config.yaml
num_hidden_layers: 12
norm: "rmsnorm"
weight_decay: 0.0096
Below are experts of layer 4 (counted from 0) of a mixture-of-experts language model. Rows are named router (the router's row for the expert), gate (a neuron's input weights, with its number), up (a neuron's input weights, with its number) and show model dimensions 0-95. Each number is 500 + 25 x the weight over its row's rms, rounded and kept within 0 to 999. Numbers have three digits each.
After each expert's rows: "comes after" lists some tokens at least twice as common just before its tokens as in all text. This comes from a sample of Wikipedia text that the model never trained on. Tokens count by the router's weight.

# expert 43
router:479538494460528532505481515468480503531535529477536480450485556509516502537527494490497495526472477487490477465439530530521448502529470487484528516533505465484498469481477490497476474508480472524531518509487472535501480495534479552477526466468512515488479510489525475524493491489517502501
gate2:490488492473512508497489509507494531514443498492485523454575519478485457529504498516498488477488512519518528543445486490458448489527478515525511475517498469515535502508503458515524499498491507489524518501509477529521500491517483549474511513498518485462462517489510517510526467530475438450
up2:496478489538493467516514461465503504510467516517552491482482543535492466521501503497524506525537498487518494528516535507523484504471558514483536475491480482470496483517537508493530459475506521495478518478488497560478470498533482505508520547540498484492498528474492481540497475465465435493
gate3:500508530523478458527509483465492496472480538502531503475535530490490545476533505532479511505469503496451516470491524499482498481491489477474530530500461494517463516479536517518488529516433489463490511492462448554499479529529472535517501458495494513505468504502480509486501463499518457469
up3:521526499507497482491481528465530499477473487495522522492525493499484492539498509487462468501524473509521508505511484485490530502541519496482487545518493478474537478560514475505515559511445541492480509494529465466511506513446496492507537514535514513506528554509518511506532568501523528539
gate4:536512467562480502479478502479512511510468505494488519504468470506471466482521461504517518482529511550494477486513496479517535494492523546489510514453519528524562503552488465491527497524498504528448474493529520484516466522508532541492514520510517487500550513508499479451506530491538496514
up4:434518490503455471490502486493465452470500507550520468514477517542486504499493498481471500509492500460464488502488487467499493471481520501511500489478506506512478523504536491448472514507532549515486449485507503501497478468516524514456481521495467460505515524522434510478533455463486524497
gate5:540523511498455518483493487511483538520510522507449512454499504512538541485484497488488496504434473510508499484528504495475501526508512518455523458520530522514479449517448482512514521536493501501496520493525486463517489438503539483532468448518520495499509484504494516482536483455524522508
up5:523522512519495503499530502488525486491494533474505509494516495459493510425554536523528506478542504507511505512536466521501517484504522508499490533468480571555495483538488518501482493449501487530473504483454452508504553502527525502478454482504494513448511504516491480497479476484511503499
comes after: ", ", " | ", "| ", " in ", " ", " ("

# expert 24
router:510492475507446556509492555525485537499512483501478527509537498481498467490496541473518509499486458471548503476527499555513526491506529511525545528500514537471471519519512510471504492487502506512502494472474574458484515497484479503496499522454530541480517488468527505520474498519503527507
gate5:490476547447493493506516500502513500448483537530458499506539500465510466518477516528520512467477496467547475505517527473478523537496523469508493537491498516494509509522527469499519507474480497528499468537500533489450514478540519496495472507515471487433533509484480511495464494516456512541
up5:488527524532504481501483521494531526518494538508527469488478505519485567563515516523510521462494533496540509509494475462517462511489525488459497493522464517492508506526518519444520503510529533508509490497482510464524482484477485471500488461508513538477520514498470527441511567497527508503
gate6:478488515494533502515511501446516512488511486527564484490466508501485504462501504496520452495503506516504535525536499472505469502491482509515525458511487522520516551523527513522495476499537527492513507487477543500493524536507471493508483536467512446455500474491509539542460437545492506475
up6:544519480481523523462513477519521521507505561490559500467478535502458519488474525515480470472508515512489488480483512503485520512505446551507536470545500489548491515532503490486491520478499479453545503543489520496500504510494473509474532524495446521485510493478497522521477463531526505483
gate7:498478486505483495512514458490508553507521475502482473530512505475529500490537503447496518481490466581535469504532481510504546490521480472539454516517512516475482467511470472502476510505471461536574477542509515524498492517498475489488520521502503457496506490510487481510526484473469505497
up7:520533520539515547484511503555479530473524464490507474478506533533508521461539496489517480511500483497550475509497573470542467492502528505514506546559518528504489479479508490504501520474496509508487512458536487482497516501502485521502510522479509470500546491471487491473439481504522509519
gate8:512504457451511516453505500456487479494529454518515450513524510481479456513480496494474525543501502520462527493525498523494495513529482471522532504468519518484480484491491498521462534519513541536501482559507502540484463495493471551481504547528506504491522485549495509516485536526493504516
up8:489501489504537480523491469471572447544526512488495486528500513491492471506474511480467502502525465486463480478522499514543493479487504510498497488535472507511483507505470510510527508504520523536509486480493520448526478523520521567469482500480528512482540459532545525527518508511557499475
comes after: "1", "2", " in", " of", " in the", " In"

# expert 13
router:520460514508492537519463523502493478528484494506498510459469472447479505482525476511555474506468467474480517496515544450491534458439499534435477513527514502508488467488489497492479533466484489500499505488531475525509522518480516502509535497525515504500537543470496473524524489478497480474
gate2:524480508508507537515537532513520445479531498473525507444510467487492464495524509520510496466489519435517519467466480488489492482490495510432478503550497514470497529478474519520512518475458448513536508477517471516486506457448507522504491480454489515493496484485494494508530520518498491494
up2:496547506474516478509477515521498500480492542531441549492518518481509477529496513539513535472513508478499508493477567510515511488521486519512489502564475474495543492509505473497514461531531505461473484500518504496497447480473543473500513509511465508489436507482501499512508480507501450465
gate3:511487488487525523510522473471471494502550507512505470511504536446488479502487486522533515466510470462488488494486456465493495513519506523428499513500485481525454509486468499514489508470488462481519497469538506529496486505489480549544523499522524461447508464476492507518506505485443460522
up3:516483539486458460479472472540515497457474472540473472504495483510508466467454443513526448515504518485503526492502467511555490521527504464477523490548490538496503472497500468475484495468509479487490502511498521526540524474508487497526504490511546507497532523488488537533513550500484495510
gate4:493468500537517516496469484481512510509502488454511474477512518500490516502542451457539504512474484521508497498478494513487509480493512481450451486486506527558462463468485499527470529540447466510527464551504492479480536507512535501526538490476519509472507477544500502516494511504522478543
up4:544502494518467431474529487528488514505508472520530531508485542539531520480524476491464471467493515500507518520513515454550479516497496471529518508486495456486494500522450464490514507503519503511541504493493503496531489509509498497512481476473509474531468490498535466512522544529487440450
gate5:515471522523514487545504550518498506495508486456478471504470467528473503496501501485499512466477460486565527507483515435543535496501488523528472482516500480480505508451480461456467511512476503487527466503490496486520518536481503551487530497490486490507508477480476491527538463480479495456
up5:486543543522513461466477499468497526496502525506519484500470472478466511497509541444524522468511492501492498472477552527460497512522511507476483483487494502512485526522505530486516488543543544498533476525512499497488486502437520454466490521500492484532488480496471480507471552536515465527
comes after: "\n", "\n\n", "| ", "==", "- ", "==="

# expert 28
router:512498501477464449510465465548476510519499513554510540497484495510546537507485501494479488549480481480473471548519507506501524523490469533484513520494539504497518499512497491509536517470523528475472529510479514546524478533520497462463505496487484505542496531464497462454460524499533506491
gate11:543549503481516510481522519511492526484484451430506502498520507481512474489526507482483537471494503505494494496502506536488478540500490507496460452522517520497506499525547502472426546522463520492537468484548517488521465480501493517469483497515472484487479497477512509503452498518517552500
up11:522510496490509515544468535506539500489530528479481473480486512487485502486521512515520516512518546476479484500538494532537514469468487478495480494525548496513495519510506497538496469515522516514457528501462518467489515538498486529446483520526498478486529490560513512514454506495455431538
gate12:505459471485516529491567503488493512496547496523518512492527488501568481452498514510548522499489531491525519471452521495524492452487473494463474505496475496516497491495492486513526519508509520498535456507457515516514472459482519505496498473556512482506538499538461507493520449473500484502
up12:514502561564507500486468509515472458525496524496530511503527494557480484504458501545461484544519492518461512501494502518477514502522480487478510526491522457496526508456482478476515485510510517512477489514500550489481489450497490515521530530506492529481508489517532517490473457512471527443
gate13:499526497504506458486530494495517517515498479524511518543507564516484490480470512544544504556515470545499482475479481497497506503498565522488484494484468511514477517526512481513507502534487516497501517541458543503508493472515476528536444520483516516465519465505484542480521484530470528535
up13:502448542465523482510524473483496519514486474515486476527543490492526492524520498522487468482489497531478500474526439529510501512475528530497498494532496555512501493490489506481472521556515511466463496535473482515464500443490444553493463471479524480489466511491481492499521487499498536494
gate14:502501490501503523512519501471486493484484489498466483505505508519500462467486496522531492511544514479501523512507495446470497500463536505534518505534502495492455424564496484510527552499482476491539545471507467488518490435505476520516480499531504489489500479531507520489522435491524532498
up14:497545532490510498481486473475536521492475486472541511491519531535486561505507458492511550471497524524498548478493508451521519532490478526510512512472498511520509501546524500504498535477469510497503485458465474490499552505506502429461530480503517511539501473520481503521498510518527529485
comes after: " |", ".", ")", ", ", " |  |", " =="

# expert 47
router:499494499473462450513468466550477504518499505552501538495482492511543535507479502490487485550477482482475466547517503510499520521487466529480517528501535501498510493515495495509542522473521528475466530508480515547528487535516500455460501496482478504533495531463492467452461523499530507493
gate6:495553444492521528507526507468472486460506486464546472503549476512513508490536491516473526499530454490527473501489496522521484486513529489457510496474530462482508555485538486450463511505492526504461483501518526496530499469496498484459499491505471495559500504515500522472535479508513508522
up6:536475480466462480467490511487536524486489487516521519476505478490473498532491479472495483482491485520570537519468443533448495520520448495493488486493488493529522521508443496506535534509512525517494508490506496523485509479497524502515506468496506483456482448499532514520559505456474507510
gate7:496529511508502521498496482465520496482504470491459498498453506461496460506483471497525515467498477496511505501504521513468474485486461477481513485510459515509485489458505461502471483477513490546462478466540546465519521525463492519561504497482473457491483493536560538498477492531523514454
up7:493527510504513483474503548457511507528490499514514540535503493502524472517503517468449475428466508532513490464462471498548486477511515530439500485510499503504508527498499556466501501496528515539528504511481551528504499556490513493515504499507492506464519523505554470514515482478502497486
gate8:489491462503464501461527486498515498505524519515507504444508484491461496468505510474510525514522494487489515477526496511514453479546534506493499505493523452436501526526534489458490483497486511478531521554500519486513546470533537493550513494507478461499490467544479532496501440504514489518
up8:474531526537520506479518481512499483481475484516506522469511469497536514500528499452482532505527476490491495491511513524497528514553479488483450524514530495528513526486472480498509508538546508505470505554544486500493491487459485515516498467488505485495494491532568481465442451541483500468
gate9:491508482487521518479513467477553494484497517443487480496487540490428475461477518525523516529550479482515542517501502527499513489527463508515538453486512480497512509498521440490490502520470491511498506470493493494475496500533485525496499478563460467489507505504526475472491505504448470522
up9:539491529514539517493520499476494507495523531510496512509464490526483524520456527452461509472462532531507487530510442529503505543475511465502508489546495481483460507507474505511464487519461529508510545526509552517510505488527487494496501538548530487494463490498519450501473539519514487491
comes after: "\n", ".", "1", "4", "3", "6"

# expert 26
router:512501499476460445514465466554479497514507510555506534498488493509541538506491507488475489547484480480475466543521501504500526529492472533480516524495536511498522499503498493511531515473524525468475519507476517545523476532514490462462510497487480505537491534460499459458453525496532501488
gate1:586552504476500482480468499490495512452452511483531507513497551562501519498454516489512490503480478510532505503526449486529510515479553469476495490489479509513498505448503521509485499473528505488491498461508508505496500498528482522498493506515534545477475500497503522488491459491545472474
up1:529527505489510481515503507451512489460445455501502555528483541513504501485492514511513447528509500521494543512521503466471529545518475489502435525486491499523505508500499508518530489505534522513483489464529471529492461513462481523462461464504522499527446521490497497465472499485518491503
gate2:504472493477515511480531453434569500478524477457520474522499496525520514493488538517489537493495474521514529491504480434537487508479508522462505496540553490473515505501505523487510500496552487506502492496555512483499515482508474445490494456509491543489516514515474515503514501535509513497
up2:483464475532451492532491496472514497567492484538541471519513466523466500544458497532468515503485508496494468493482505521523526478508497439519452541478473543486484488518496496515485483516480516517491509499547498449505506465459528530491496501512518470511495491454512499475514488482498539493
gate3:499538505509473486469531483499498505488544507474501470531533469524509518482510486453483520499504483509523550563488488490506531521521497493483482498521475488485498478468534524525475516518526506491485481517559505494519479510527531459495534514528537487506485475486496571487434460527477490524
up3:477460526540505473541496566497513528522500534508522511520498470513493493452466482510479486460514489505481508496495470465495486525507475479530469498486417501513459523518485502503516504507526484477503511482510512520480524498533486500492526498517462508440559484497531455490481488497472538492
gate4:476527517459490490521490501485520509472579489509502493456509538483488504413473503489508513575551503479536488505470509498521477517481526508511508483495481484481528526513500448475469527527470501514511521484498505488469511483532493538517487476493511516466469495519521502502497480531514470506
up4:451474534481481519527533498481565527520498518536506522511526547524518515517505519530520517487487486529486470513557490477495507512495527497543495491538498483507497538519488483503545470493507496504491523459497480519473490532470493550510496485505486510512491455499485533472477457519463559531
comes after: "\n", "| ", " | ", " =", ") | ", ")"

# expert 0
router:505497497480458448505464466549479501517504505555506540498486494510546535505486500506474487545479481475475475550519498504497521517483468532479518516500535505488524500509494487512540518468523523471471523505479512545526477530518498465461504488482482510544489529470492462457461525502540506493
gate4:526471479512489523489492500461539553486469487493514539471501499545510502527515542510491559520522548522533453468493497540506464493509501510491495507498475517508503467494475511502479499521525484541524481477461521478479531523470480531522484489530470504491471465542500475522482451528525494533
up4:461517489532519499496475486501476495474492521495518493462442492516556486444511477551501531480559536494479474542522507468499473530524521499527534515533508487502515455525520512443480498510523515518503490480500471484502544540482507502505474504514470483502495509546488535530507526502503525475
gate5:551481484497507502497546533468497539470486512459469536515516472499495485516508480502522516547501459459503530497507482486521475520498474548506511508553489546509459525516509490475508516538467499499482509540539514507522506496506493492506493532494459537539529534487477545485537475526533498531
up5:512458491518452550494531505512467520507499530508495442470533512477523516502553487470550473441523484451509505482523520497479473490500499478526511529498460498509546517488511523494502456508529506524470533459525520532512477506495501480528491504537465478493507518496451512515475474489500495500
gate6:480502531495498505481533464511478439475525504468498502508492505535503504527476501462486522491482493505572526488476468487537467494503514471480496491532476501483475539518493429464490532496517492514557497495495496539500505502485475451509527517525529506448496472510486544493466467484501513475
up6:490484449502484457540487515470532501512468532533517462540487471514494521508517467498501508465433507500478491479505511503475480515558523451485458520502554481536497512505491473472468531521469515469505533504546498473490475519510534519483541494475520526497486500485482502502520502499467515522
gate7:469532475515488500489501508496504548423483488472542510499487480503454488471487518516525486525460497486547505455478515482528483478520542466503471499504526460491496524503500518488481478495502503509497471493502551556540475490506529507522481481506480491506465527532504528490430494533530496510
up7:517464521534472489474491451490518507511483520498526482480464494471534472505473508489502523459487461496532510492463540536512466459466490515510559511509500498475542509447516539460534519500484494480493502531506486473492492498486511501517520469521490545496524529518465548556517512510478494526
comes after: ".", "2", "–", " =", ",", ":"

# expert 27
router:503495504477459449511467464547478506516495517556506545505485494507547540507482500499472484545479480481475469549519508508498522525485469529480514521495535506497519496509493491509539516467529525475474524507481509550522481533522495465462503496487480505535493530466501464454461527497527509488
gate2:493494531550438543490505533515501478473502478492474486505518515517530515518488470530491538487480483553503494477464475450539510472532459455503487495468487506467494467503528477477494525503498476528518471499505461464497548505532527510508485486536484510466521518482505503567515497510496497484
up2:527520532458478470510482466502496493530495476490529487576552496479554502498475474545509535486532514499519537513505461529505467523517496512476493517507504486516507474531476477460513474491483488500507509488499495512500503470498466477475500538511465512478454496495522497499468521578510494461
gate3:538516503470490524461533477471544484481505493471509495520519537528505449508521495533516471535470500498498499449507483504473479507507492473490502505502424499529487505453489519481524498495481485533500497535510502493493523468462489505561477477491539484516479524502481522501537500554551485533
up3:512526507479536466489497500505515520466540467509462471517492470497544516493494469470503485524473545513527484470493510518489529511476438545515475487513494474514529523507460470487506497528492476525504505479531482507513488446506517493515501537535544519484537473492493463525469490547535550491
gate4:512515543466505484472543522495505493514504519513508484524453493513516501470482530508524451529516451475513510496471501477494488492543533470509498499505486494491510458489523469476451528583450487502501491500477477507508512499533541518521492492486494512514535461506499532530523474506524526560
up4:450453499500475532481459548466503471507496486464519461485487491477509528482521495502522486484470508502541505515526502509498480543537461485510487509490487510477511523509498500524481520497529495484508517489492448493509487493448507463529449455507492516479520467496454455508505511441446488481
gate5:486505512490476547504540449478487505449511538542465449514522504513468490497495496492481533486519511507476497473532499509525479540513517511510494492516511480541427509489457479497494474540465495488509508477535469478512455479500488520510499497535522471540467497499493475495525459496493459461
up5:510517495491550516498492504514495464487501446481496474506491508490519515503553538548523495495478483531510492516468515463479458478503445537480495538531484500522490541501534454555473488508542539470489542515506485515530517520474495510504505555524479519492526518492485517527485504505483543520
comes after: " ", ".", " (", "–", " | ", "-"

# expert 10
router:516485527522543467512472484510508528503484504493520530514478482528491483506504469484542478504490450451512502477440492423514517499531501537471479442504536474511515500453502508524504494535473541513513469521461465503472489502484476496487520482485523474531478495510503499468480509515463515471
gate1:505482470488529512509553523490531479494491489507467551530515515520480469496510525488494457563476452505535501504486496510517498505522467520542527527529455559579496502503488523514456471526493507503526509515463488497497505510503493486466487510461477502502482463505534513512507536484475489508
up1:533488435510522490519492489497523555533443491503476511526461528485489471474534527511486507528462507470522502480480498475496494469530486520524502486538475562509479534485521507473465476481507505513524500532531531499523542518466529515493509500493513533500502526542512485500491536511477534543
gate2:446461475524538530501518504511502516480451502528503501515531510506468522535460430503484468515508494479511500494496515547496492435531474512506459490478531516492485491544522508494473508483463519527532503537529523468492522480512506490500464531502464537492535492473499527504514483466497501529
up2:502481529483454563508508487522488500492502508464510510508493450526469506487490541482505524489505509541488496535479468499509515521484474515474460499524501465501464495494483545505515521576521501551501472496488501515440502460503534490492537506544476489491481472512524464532511494498552498502
gate3:527542511547514473500517483473520497543525487457483524475519526492493504488467527491512487543492475491500471483532490492461516502514533557496506497454533493480451494506485455525536522490496509527505479507507495521491500445497453516462526486509498474498519497491548453494555469475480503494
up3:503473512470522485498502470522511530488497465474457537469504519492485492504472484477539535528540515540507532507525523497467523558492492482552543501517478507546488490462469508500498492522488509479487494498476463530516507516479541532499453489553470507487538504529470490527455474503524499495
gate4:560482494483524518492524477476535517510497456503495492453500483472485438530500473479524545483492518456466514484480496493482480520557513491490498498493506506538504482442528530515498516522502504495479489486488529463523513531518521534482452486484502533474496525514517515514527533498563485529
up4:476487491485505503518490442464497551539485475529508512492500489510473484513475450504493507547522483527513505482505515537531470473508581509458506516515523532513452521499518528513522497483497497509527512522553476538499506483489512531517532492488492453512513448518477478521515463502479508471
comes after: "\n", "0", " km", " JP", "3", "4"

# expert 31
router:505492510481480488479505503511521448498529481491504535485458510485507476476489531446499474508512521541465468488506552481538504532516526510457490471461522536498507471465468503526469471495492522532474441501477479513464530527491527516487474488526489508471525516543497480514478500557509503522
gate0:481473464500497490443478508481500509488473487466497498460505504489483506490490516522507490506468491463481550516515538557518507525446504512480519489477470495488492481489459502518439469517505517559462499486512503498494474554500554526567504508513468488485529494521484512486496481509493518458
up0:492484506493541515528468473495506494492509484489537475495469479491460462476491508536520496509482513519494515505514495511491479475463468519542517555486522496474493517521471537554522527460506442479443537508494519493499446537527466528494519475495509486509541457482523511524511507475516505540
gate1:532519517527522495529511526518529482468478469539413488499521486487524490505529526512494507476482478491536533474461487530542476458501538530499511488497479482537471483508511501487520475495481512471510496479480496529506484530495511447523467483502511506478478537499477502537431525506522509529
up1:468485479479502494504515457532500481502482499563491462505538472500467505504502501534533535495512503510427510504480523543452487476534515453497493515530470495531491466488486472487507483531450523486471443524515505497524459500498500519510525487500489525470503527477494492524508458480471503534
gate2:493497460480536527523522494492521499495516487542522484527502522520550474494522474517537510465552532510474518490483493546497482480528497458486516464521508478537513464508491548497508460505481529473508509480491457508529542489476502495504461527492517484499445491523532468508551518545496511525
up2:480486488496508508524516489478443480457505452489466496462483537530522467494503498528506496520486493505490500477488528534485489480538523475536489461477558497494483514550509481465516515469544501480490554479514522561511516481487471499509513519476472442525508457477513488509494510531490480482
gate3:508487466493497509511513483515552491488503447495533516505452456469545470492485449498464513520546548475471530499491506503516467493503528496483560513499490502498480533481524464474506464526479511485508506471476495531533523548469497475504480500513491495468505484506494534508506491451496518555
up3:501510509499553470497452506504474537496505498472484474492503537492493468467541474467479503509495460484494456481532482523477505478487485509459486473483551479502531523500500567476516530477506477532495535469523493517464526495493451512506477498511512489507461473480528525453492536523494547501
comes after: "\n", "\n\n", "The", " The", " is a", ", the"

# expert 46
router:506495497477463446509465463547478504516495520553507542502480491506543538505482504499483486553480481476473468549523505502497522520486473531487519523499537511493516498511488490513536520468519524474476523505481513543524480532514496460467500493486477500538493531463494463453463525495537506494
gate0:524455533487501510511506495497511496552489486481505510495437476505510487500513494572494519484474467475500516471499524473475468477508479521449521497484473534487458504501491500503527534530548478489510491502512551511518503485512487480468508511549497471500529482540518557492547471472495472526
up0:506481532495504506521506506521510454493445499486496494514499469522491525524527499551483493477536500498509499499531519545489487462537523509525532452513447547513460474483530502504481467486523462497525501514517492484486504502556447530496485529479507529491540483500440495526541490498505470495
gate1:457498492480534525519507497457470516449490480511497496532501527469478495483517504509506487449482495475494495486462461556531485516540455501496503503523537490465486483473518494486486463496494459461480487477478473478510474470433497510517505489506483489484494500502557532495487496547493484447
up1:510519536493491531488530506460453478464495508517436524546493503509501483474471477520544456479484490497519481517507511500488543472504524529473461499473531466459471462459472482506473522477525534541527495525466508510485515495479518498463475519541509505466529472509501509510525512498524485524
gate2:523543523454534525470539478513521457493504495449510510478531556515480479488515559516523523511461530471490522515514534469481489482522509483513472529474492493518511507478527500492533517521466515504495498485483516467485499492474518545504478548494492484511521488505544469536547487534537492487
up2:487514507515509517527489533449519469466511498551512496517512503520504507493494494507530488521440519506521513538489543552515457518536498515468460475500481444494490472511470517506511445488533497493532495518500498496522560494492480529494493540452471464483503470457510499469511523515524503499
gate3:514516517453505506474535479485495506490498474472512502498488519478482495457443526550504496524513494504533494526439501485483480465487502487493530504501553477498521493518489484522537498504505486554477504539529489507513474470489533463550515511525488508484491481469569535491536485515444507510
up3:520471492536514476499519526443471512462542522493508505521531471505498484498528476500483480470512517491497505481506453522524491496484510551485474499495511547469498502497488483505534493473538503504516503511505509539513469451526527513509490458442436475493456536487469540521537518527501517480
comes after: ",", ".", " |", " of", "–", "; "

# expert 8
router:510490496474464450513464467546474508514496513553511538502486491510545541505484502492477488554479482474475471548522502501506522522489471536485514521500535509501519499517494501516540518471537528474473525507479516541521481530515493461466502493489483506537495531467495465454459526503530509483
gate0:515523490478473483514479506518531496455515505491512505508444521479497547498499549525499534479504493489499496496509484515522496537532491498488479527512451520534495494509489499531498510501534523521451503527527493507486512429457492508536548474538472470490476461523460501509481433506534494485
up0:518505473488514502502494474495471512529492533512522515496473482492500487502498481510513516503485508511465539505531471498510492499552543488522505569504500504572505515527514541486510515482536482485547442502512501479535474456529450489477459470483492469491524458527516487487501459458522511492
gate1:508497525470492474504525495492501471488541522491473505553491511517466477510486478494443522478480509554508496479523534463507467486502493523516450503474495469468505453530522552487499519501448492462545490480452488490481485477511495485522541473508519498521513485509527530495484451510536519473
up1:508513539532512499518515537503512489467465491434472462503499484498474468541472506455518475485505494530484475488478473471523530504528530509495508469507476570508524504484510476470510490470548515498511480534499467495475554517500473507467478509480502512482523510499460482497475503529471479444
gate2:465522449495514502514533515481514453507505498472486485474495504517508496489495564502486535534522481513536494474523528469491469487478500497523497508516521528502472477495541473483495490527511459536514495509520555516501467484547492516516522528519470523487506550508434497459521491550473464501
up2:514517526514518477528480483536486517528475517483490431531535488476519529491490473499497490523503514536545495479511517487480516507451482538494496464446470529488488543498518517491501472498499516501537502465549512460501507477501457518506507519544459483540486535537460474487483488529525503498
gate3:512503502497490531496493532467511480455508456515469486512478474513502512439476505519541510509481476502528533498492501518491505484495540492536484488527442499480495533478483493518460513499488495517529516530485491473566514462498530483520480513534479549502495481524507457508540462506520510431
up3:513480476506510488476536465539515468467507477493510535518488515477470520486485519480516436487529514523462501537527477529524492468559498477541498480508488486496522512483505516475498481503492530541509487510497506492496517452505501486503511479503503495497464527564557517512439530449525513476
comes after: "1", ".", "2", ",", "′", "7"

# expert 4
router:512496501479470446508465462547478510516500516553507543503485499511546542507483501501479488550479480481474469550521506505498523526487469533484514522501535506496521496513494490509537518470523527472469528508477511543523482529517497463461505489488481503539498528467495464456462525496532508489
gate6:495540483475482504501528465515499528481458493446483472489488493466483506533491490531512505511487490526521497486450541502523473517509504498510459488512484501506517516493524508500480493483456496504486541486475489508504552495472485504534465443495470521421490500508530562495498471510489536449
up6:523486484477480437512445441491506436495523478486512496474505530518502481502490521521474495484501528477560444504485515525520492499487518481474502449500501491486545495501518444501489487502504503457477508482505510510524484519485498508506519522532423495486507481501507538464483523519498501532
gate7:510464477509441525518515491464508513516521511505525515468504510462472491477488485499475548507473514523506501488462507495470465496526520479482542463528523490446503510533517487486519487494495472523517502467504562453527491468498528509510530505513505508505520499496535552498552445519460494471
up7:473549489519501506526504470484522487521518468469444503494502489494432490506529507494499489502513488501512520471513538502553520475481502545501501471465507516548511468543516498496471483506478473475487513493498491463462502511495508495499477480460534495459456463578498506463481513512494479478
gate8:517530534478493489479468556464536485491518455515472527518486457556482479450518489504516503520505486504552514516470495484492481513528558486511521506505507503504491520489470492488507538510530511485502491496564494505451556469487537495545495503495476524460502492508472515511470479486520483501
up8:524484492494499492517483466498483512515542498515512502486512538463465485458554538516489513492503497476479506450538517498524457489523499508464471486510521521537502487485532511542470502488512497464552491460455516541499500432479527469499507475489495495491487520491451470521476499444499509505
gate9:515478449473507524486505572497522509495489493509562502481525513488485495508467515524497499517493492515505463517492481504482483526482519499527465482532490501462519567503484468474486521529519485479493493504461511510488490487527477527525506489514542530490537445549489525459459457533495485532
up9:473468445490488484512529485479527477540493475543505501499496497491550508491476486542471503551494479514556493490502492504523448500477482527522534495454504466478518472516464523501461473511489511466512500494507455495494485538497480553493528516497538485498525461481548474506480481496477504526
comes after: "–", " ", " | ", ", ", ".", " ("

# expert 39
router:506493502478463449507467469543477509513493507555500540494496493513545535507484501501472484558482490475480472560521520502503519522489471536480518522493533500486516506511491493515541512466528529488480526514482510542524483527515487455470502492487473508538496527461498465454458526497528498487
gate0:479560518532530466529493482451545496505511519490500506524552476523480515507466485493505533536503492547512504470493518508561481489523471466502493489506538487478473502475489495505496511516496507537503452576507534496492471505529524477484492491503472495536535480497523539504531469495469505496
up0:470495527472491540483470513509490485494472486463502494493491520491492493510507525533500535526481465519452533520533478503489500483560463465533544486456475490487456511474483498489513514484531520503524515492470493458515490523498497507501460524537497466487470522544543476491511488482502578483
gate1:527507470494511476493530521512542464543491487469469532517490463494457489459456482472540528530478521487532508490445542490480488487468507506478495511515483497493470527514503513506482483562466538517509504526547495493467531517499515489490496488503514569519488500508512484472496463518498498454
up1:467567454537524469516526508527532499536469542528509486496509489457517533519528497484473470482534471537536460491502489506468515516488474516514509487477494425489486521504528527513471515516490464507502508522517467516483514510518487477505511493458544480525507517503537517485498506529519465481
gate2:499480476494511492520501468426470448496506472495478505456519532494487446523501502527474532539485534505495513461464472514522480491541488485524480513487534525468477443530510486515479467521506505532505529556514512477485507528496494493505476540522528474527509461507518499510523473502493494531
up2:488488526458498551519490512491466490522535529487528490445525475495478463472508479474508492547488515492500485497511515506497547502470523499519536530517491489516485455493495515485467559481481536542508475507451527538475507484545484500497458481532470491517531480518455508515500530515515510531
gate3:528516481502517484530485465498554516460494528495474508490517468516462473490496470465513499498518456482495456450490506511496506512504469512496528484461521488513473503490505495542448520547482480481517485512480480506475495454474511487534461455534484474490493422463496486498542506500478491511
up3:483493521481546497513486518478487495489520488492462513492498448472530549494451479562487494516516466536492521529492490447497481497501483543486560516494507495483467492509541496536535512488487494497516475449507506516485518492490447476532535515514496488543536497515478509501503509479487541455
comes after: "2", "1", ",", "7", "5", "6"

# expert 22
router:481491515473509464484532470497500462514464514487517524458488489487535502534477506482560492492482513486487467504452501451515525483488531452540507521462494475523513560519527460518486481499525522451536523508490465505505472524510467462501520474498534500523481502499492499474493488548520499467
gate2:500433493483502538536492488507508466521525468501514516525470481481499461529498550471469501529451477496518514502504507488501505459484452510498499505472467538543511512470503512453469510479503481543512477558527553501501512516518499490493527494488494467508500438513506510453501480489508523498
up2:511532497481519490524508483462485506525482517506493475463518474503474521476475494503484503487473501501510481471496498505513508529462522513498494485520531511538468487523504473447480464505403519438505471503483460468513525471512517491484510529468513524464479539511537534480486481535476516464
gate3:523524509493519537499523467525487498488512468537495547501456451469460514481490483503518517513487517486553494528454534491531512499547479507524520502491516504470517534556526513516516463494501520483477489480450517521459508510462483495539470524506535531484502519490513519478460531470477499524
up3:499475462484502504521506521500489495492514511467455528495555454511509494520511514518542436470536482524490517547530492496515507519507516549515526466483507472509504508526495519478519432460493520543533500459523499530518542506497539492476499473486505486481520503482497505496471493525545502454
gate4:517477558516519515540488515539522546490499547498465510537511514546505520468485463494509507491429483506454526481475488489506465507501468518453515502525512495489489501501475473524509508467508537502513529518515482538506496494553463515506498482485469467515523487528465504475491468524471478522
up4:514532514507498493527552497487550524543488532471484492546553450527511545527513469505517491472515517513488511495528502557488487504475469470519497492489482452500512522494532467456504498500483498450519536467501456527524483522491466512505524525491486529491480493517491505473524546525487493497
gate5:521521524505515457527519504453528461498508484447474530475493523524509509454478519495479470531447513537493519504522464505491484527466485586473509487523488498505515500498472480478519509470473499479523524492529500465485520471494479491467485508514579484487513489483508494494491502469504530492
up5:501501505508505499457479552482524498564446491536447496552511503486525490420477515524488477473532495528521500533519507513526511515486482507501489501494512444535503503492450507468478507492510512460506502502491512493516488500500506512517505455534520481482482490536537471538514495534533500523
comes after: "0", "3", "4", "7", "1", "6"